config.yaml
n_layer: 10
d_model: 384
experts_per_token: 8
normalize_top_k: true
norm_eps: 1e-05
tie_embeddings: "early"
seq_len: 256
Below are experts of layer 3 (counted from 0) of a mixture-of-experts language model. Rows are named router (the router's row for the expert), up (a neuron's input weights, with its number), down (a neuron's output weights, with its number) and show model dimensions 192-287. Each number is 500 + 50 x the weight over its row's rms, rounded and kept within 0 to 999. Numbers have three digits each.
After each expert's rows: "comes before" lists some tokens at least twice as common just after its tokens as in all text. This comes from a sample of Wikipedia text that the model never trained on. Tokens count by the router's weight.

# expert 54
router:526542504518512531506611539441484516568466561529608468540563429536555486564475486423579556553462447495517448503507554520465485492505504570469561526554501527475492427357541439482418439418465487567524492476437425468519548492477557491455448422449488473440536545526478558490439520549531502490
up0:495496498579500508510503465504496499501459502583497444580500503495503499502438675509565501566497497501502500501595586608424455493495500496493502573527499499482576503491419505492526492345468444507550447354540498390459507501533574540493503461504503351506632536507499497509541496421608548503
down0:457555454500489519336430400524497490450497501538495478500590498494534492516490605526503502497507505484429503523465611500425492451505501505426626542503493498498499532492569539454504507499520498527509500610519511525591492463509638395500491487489497538460570510504525632502495599500598606651
up1:453432542472407544608486527493504474488391594503524635505522472461503540488502541455577466429501519521450424515486536508537453585465473554437481588488482517505496562450504506493587523505483520421480495547410450504486499539522569453513547453469398536427570576474537492495495642522520545514
down1:501496507480490504487500470439462562499531436474576486568461586606576507484543432521519460469403479479554486553585527484519594487473440463505525508501471453534547522519461523495485483507563517523481533443485523532494489554502508536495516517538480513498465558429489534544461457466463468511
comes before: "|", "-", "\n", "==", "The", "==="

# expert 3
router:475580432517485498509573509454457461553462518520493451480530448550530438570482531520506541545577474429504520568526613498467454483552541569464508491491530546417506428414473543463496436464517550518556473454351524486551510431466531517406435401446513495418563526550493514421429507481483473364
up0:464533494507571531506516516601451504497519571583504464542551465525546497417489429575600561512520535468517484437587531447536532541482371536562470538453532534549517488550611376458418464492515467510494518496404594548560486456478496512533497494506505429462464595513457481509506551493473539445
down0:465544494506499527514577496455545446480587508512516495434461469548549547507515525463497516517428519530473541539502518493518522462507511521545424496554471566458494553537553473547535552613527602437487533559496485462553610521431520491466424449444421519497411466541445461505502527513433529543
up1:459468398503570479464438520533482486488499497464467492515526547511500497446563467504433611437511425479488521562467470570481612464560483548584525470487473566529500512510522547460488442493512577469590414437505549416463551431460519572519537456483540631505564556460478567508411496561479393515
down1:416452572409508506431428516482515452530478620511514559543502556484475556523504530551620540539505449458520520517547481503541646558522519416409566482483432384478464431491469432537504479397514498527545451403446540528461499478504458576564555539572487414489479522485450451492488433405492471510
comes before: " of", ",", ".", " in", " was", "s"

# expert 81
router:543533506474605493419523485433476502510432545519553441557510486529552502546465577443577458552504424446594529513543519506515492476571510554520495597512563564460491414383488481477391502430489478511569515459395454496498563482495482500484478500474465459419502502630445508508484490615512428424
up5:486492453475477622510513455501489512500493550496529456501542504524528566554319546490516498615503504501505502496574547622502309496499514498501487498575625584478574484473496504423423466482503462632503474570534548492512543518506599487502367467493497502502499499503500502500506499633556498493
down5:423588510532497469431496551500472526394545496495495505535496495405496469490506502674514500498499619507507597562458524501501502593499503577504582536496506473415509499504498497533492528603441571499500480516497494455521459610530500570496512600451452499447510498502502500556573579470511495499
up6:538499504556500488501610530501379565558500500577498503508521501509499548460502499388557558500497631501499502552508498525501499394511499497481503536535563624500498501501500497411500503501498498499442403501502598501586575503442502602533490446491464471373558498504500499500501502498502497440
down6:492499498491478499424570571503498501497409511498503446539486582462500525494501504496501590451500499500501372527501520510474524386444506417498506504500582456503513498499409498647498493491501597498403502396428373522503503525521501473500501660497499499498502373504502501668511525572499464500
comes before: " and", " but", " which", " who", "|", " where"

# expert 90
router:489499496551499495474598466459409489576416566561553380483490522510564509565442512502543575502508489467525484541573601475537502531633479537459561553516519584429475484485532526472508392444449464594506495479370504464516564421444552493446437484425500503472586581493475553502521520533514473523
up0:514493498492539508448498462487527506537471542512509493677515498522495526521448503488472487522498523459581475496478520509475395508544636532469482488526529551499544449465479519462349572469496484507509466471442504386518582438480536520499507470488467462325473513540467482477500478525584490471
down0:520500508537535523527523625498621529517560489450444470563497488575511597324477455478533483477497482450529514337474490488535405467539516373488561499492470403551517587537474394473505531545511466510471575421534487499509465524461472471454532512451553467460465514445543559455567520526508599521
up1:521502422567559495449545572435495507526496505459551456502531432507494564584502553480594430574430498488559502400501493545452494456666422521503499500502620605640496478501530504408461496403497396501411504492385503460465493418465459497603496492445508411491454552574499501504476441508507502497
down1:481497500414485501498513501590496495493516490503483494390589506500502436422578506604509507500655476497503496559480500501490473338535507492508401501526457502391508552604520663504469421505504406508507555469574440419571497496500510434492401564497491498468489526446500497579519507505500496506
comes before: ",", " of", ".", "s", " and", " ("

# expert 102
router:478588442511496586494530463502477548532478473589547477570550424523514472528451561468533513600440479539472517525553532537510532512498521554451517557556558466471486435391565467506456482416466466497597457377457493510516519457489574530459456453459453521469568516586464499496483533579585493495
up0:498484498640650492493499485468345496618499489508526490489580504623632538484489490534522519573548478492551447495499467478494490472405633513497493503507510518475512481453468504414490479480458501541500505486430512500507495500483508498515487475471484503479504497504456456499469456523504325417
down0:502536474364499462657419556507498511528502482472523504444513468554482490467345496512498492496542499519477556577429498553608523502572499539494505503493499506517539454493493423503533532475520498494525477563476524533434496524500525517539487502454472540423512444500520505390476486511496483470
up1:538397527511415627437523450484484498538479479552514527542446431416447486533449568467453443466439518511434456574614520367464505531475527489315482609493393512456460482431469499535577478473466496532492454488446434483571614558458525472435451521524396570495488441619500567419398399497630487502
down1:423504518484445569543513543494486450474524453441432531388614553573512504520586462478531421516467553533378435530658488526450501531535545439492493400496444495550435524469455638572506468556505568482490476479450526528575517534544489591499479517538496381479550449573582502586476390539482548524
comes before: "\n", " ", " he", " \"", " 2", " votes"

# expert 39
router:507565575550497564477505599436397530575454613475480427525550478471488514595454518508531542536508426420605500520508520524468454428531606531494546495513531524445501443454503528442477524431488457546534445406455523459514527427556476582441518492416397534481535566519477487430556448507519388442
up0:520529527565550475466490542531507527562484476515461489531591497484379515488456517413569598491582498584465490475449477458555511492526554493516474520518551488489520466456496472389471532443456491519549570510463535426540497588518499605397509538456404512467487528506402476514555447491484405534
down0:492472490479545585457481571394528565445515494519513473446513532508587352507507459534534476484516467622565478595458548537523503453453493451452527472454482515504535491583553555451504490581501449493525444455511426441436474488441493480491515552525535538518509489470445453575494536477500495488
up1:518548428503500575474713441508505477594450508497505495457570505498527598481503500351502564478500514496506383506512400582353450504529504517508573551528487503485489502497581462506407554490488473497495469497482520497520519483502498500503499501502519523441553542510542528483498424499506449493
down1:468451488495528441503485532500523500506413483501405558493481493521595502526499500498513510451561501503500498492497516516662571570552507498490513408502505492638480432463505432500503409555523601502579500538502521496506393458563509545598504495549511515598543456503496479496543395513500544506
comes before: " |", "\n", ",", ")", "–19", "–"

# expert 115
router:548505562528490522491567504448393541528535529523533443442526444510559539589478542479514467564482455462612464508527483562492450430619561591524481533513491549467524417428440501498521506431447465545524427421500415457466570453462526514402523462451423506481462519537415519412429436547477452506
up0:495512515514489597402509488517509497516511531679576484547527515521541489506450522493490563502462491493512419504512585508527504508485521611409509513498506572387490493452547396386514547462507498466490413432504479481535489483509487516447485415430421423492500610508445465405394503483516499492
down0:535485423508511440516519482502510417313487514514636464514484454435529570486442525447517482624496568517515408476517468577482412485512551622537567477453511602610515436518517513484487523480482424444421518518493501485489486485515513544486482527562486483448578389488469611485520513540515251505
up1:560501480497570540381511476464559503574457534540510343558574436505500592498483501391584581504492451502522492493462516500496513503493498565377486499511588488403501498501503492483494412361491511506499502442494499430486501499419604606459487421486485504461509504504435574497507497496550495497
down1:449519494506511377589505467495502556474500492493564490495495491488474574504410572501494504506506501500423466461604455511495449560490543508495481462512480473477405575605507496569527498498433469493498509513605616472570516521507429516504497506370509451412510380568510593631505481509454426470
comes before: " |", "\n", ",", ")", "–19", " –"

# expert 41
router:574510439561510477465535478495439565527482517521501460491498420528546580553505556502545567521451536565594498563612498545462488460523514564477460521527586559465546437485505460488485482446416450475504437437509477466457566462474610516478530524432467542438539505522469522384418521543615421492
up0:616523520481520509520628493358470491650394538533513350516597516509556508547492525485518495481492520480455385538488508513478480496522512656480511530540515541485530352491494391488485503390482488540481489488468459519519499456320499477509443476481452484512510578485506534500521424514529508442
down0:454542459562549523459620572395523457524475573567505543577457544492544395543530460547543549416515497424542459541532493545511521470542540460538544457496460494542490470458515460523571539544507516493476576441481457458378485449535436483579542486542458545516458365541427537448457584540456460438
up1:623484477511522511382533489499484484510395511632524486477499522584476504499486522490604463564502553398499448507559615521511502495478483537506456506547529586480547480369492437550491472370536437591627444540485489486554496400522491647468354523503470484459498509510493498372573346534553487447
down1:401474526475477545474472592475524521549515459470531529481487547527379443522483514526508497534629430535503573524402414484536611516474522480483478516519467463474378489473448655485657558476480462492482561439530469473416544560477477458475487601477506561463422473474519461622523487484514515526
comes before: " |", "th", " years", ";", "%", " m"

# expert 101
router:493500565516609516410476405438463563571484523489512512522553457477491474569448430438523529543421519586502487518556521532449496486554503600513531558540615518424533460424506471511410444375534468488548494408467453487511631473488481550462462482499487389464530548517423574539517470597497528467
up0:497507498513510622493503479503371499517481559504534507505501478595502568586471548493520498519497523473508497631488537509507511516487516502514543508505530589500507478476503450343430506426496380500514330528501500465528526460388525414503494523499489388513639509483514542460513496500490498498
down0:498493470386530484646452619530481535497520515501500521484467506476505412468518468543484498545513487497524523504492510476506500529501467460357500454543506532548490486525539500487472507483519525518499526534424502360587509534485471477418502496509513495501518501491461501498497481485497502457
up1:461487485518518464556502490486468546565494483473442478543524483550533521459487493488499471522506376590556497489502507603515542542560533530529563515534505572411442489552412417585471461468503464524528452526625465475510468584486478615488515475447527536412492428469497557578482627501538515555
down1:505492539484566464512496540525534447419536460489559406552511530538545520510463559475590496539583491527495444524451510489558475527510401447453499532618513575423436496534558396501474576594530456498467552473609492575511369600493450578534479553482544419476468486504396542520454524488540460503
comes before: "\n", "---|---|---|---|", "==", "The", "In", "See"

# expert 40
router:541506507576534529460564561474405470627377519577500473571568475467505478540422562498551540548458498476539472526481585512487398487547493570487456514517572572448596486474605490408468508447505514542460444415406555468575524448512495486469485450437437523511531572523478544506487514580493522497
up0:580466541486478588471587532537496462513530413624556477468559481493521494456476452484580555469486513527464489512520430538475558514350482529488522577514446500527448489499618510499487561459450488466506548519515539570540615513395528456448488454419344596526385547467466477501562446506505480509
down0:452415509591509563473528466529499587515463476538534514504507496517482468599522532520562517442527431482489566523507511455530475508430477487478510463412463589408364447464527452543484539586487525499414511545434487572546487453515417684534461552448454495483476460457448418427677402467509495528
up1:499447549477538456466576558502457542501405540475482533556490515529558447419376534493545585497505409565468547505534543496427492553450498502546555485495532571465532456510598468459533447497509512586512500537517634443546484441449492509553539517439395574538592576498526447546479472476504574490
down1:581524426484458492566492504530466490550473601585516436458641499483509470550458510534524508512555454524485566430532503484542586500427507465485479441491528585496494432588498503535482476571502543540406607524515583482545571530425534381532472530468498476505557488510536486467463543462418526518
comes before: ",", " of", " and", "s", ".", " in"

# expert 105
router:527530581536479497491557456457359514546458516549448433475503333518592482488444550434503527540464444468514450605499557499427385486461539556426541541498532587431480482465612347490491422451522489547524446472437546441515524459467576507502416449456426480466525546565485465394582494547535504396
up0:499462493499500499425515490502421493500391499423570496501525443556507499489450499412519592506537471558509501623500499518553499485509586558508496503508499604499511497496501497555423401369492484409447499517489455498568490494498509595455496497500427490502545513509468506493520480519513485496
down0:495491453474491541500419583513501510501499490519511490499492538479491497499464391585502407584510466570493500451481501495499443494579579428506462502597502419489487390500512498492505543469511502657480423478519497583490498553506458501585448497502510516499410501499503421500513496497488493469
up1:612598516446601542446492449375454534512502486591420564589517438484477519474507510504475478520493389518491483450465388573472432520502496482411462552485448543466529510511390516559416470506463519481512533393525458482423517584603469635483578430476544538526521438414448477567571536529464452463
down1:471561545409423600460569492439515573469370433456464590560448449541540517525557514514527522551536474480462515522482539593467538494580517470570517512585568514504536451529508542563543513618449392482525468526464451520426529511506455496555475582457517518457501535455544433499490529494464475535
comes before: ":", " |", " of", ".", ",", " in"

# expert 109
router:496574525521490481440510569494395525591487559521581476542562489558557533472450524465579538526543485444560474466528534546454402527513506502477482491569541532487490481396562533469471451435492453570519484426468570471523510456514533505478474423490435528429541561554457536456411468502532465457
up0:612499467518527555491488516494424525560485512537482496509530374511492503496490474496527483702517517469635433521406483691491507486501523531470482511629498490533650457484484519492484505491513414504523482462484450474557502508490372481431511538413405500465501507515491486485468483513508408479
down0:534506387547397443472491474479492513437439455477492383514537549579579467516512515485473567475484484514678460517482528520542539484587495529476555509520499510474389485484447536530511510485521531625515498584439508539494432499452438594518521493505434514464525433577505499465413435492519480519
up1:546528538536503522487518417467472526546522563508466467447576486503483524473505503489599496486445496513505504458543454455514439447463466489469509485515562463471534432540512510449525465466422483604537577619507516422504494603500567506448514525476420467559455562502469511515364528515486450464
down1:471475495563352482455494431523508426481530452425409515489496496488545525495564452468434320425576508496569532468491402459630589496527529504512512579506452464513406493501438535556588504518501452492457506562510493481451555522547459474483550515501507509503507476411419512452570536506415436586
comes before: ",", " |", ".", ")", " (", ";"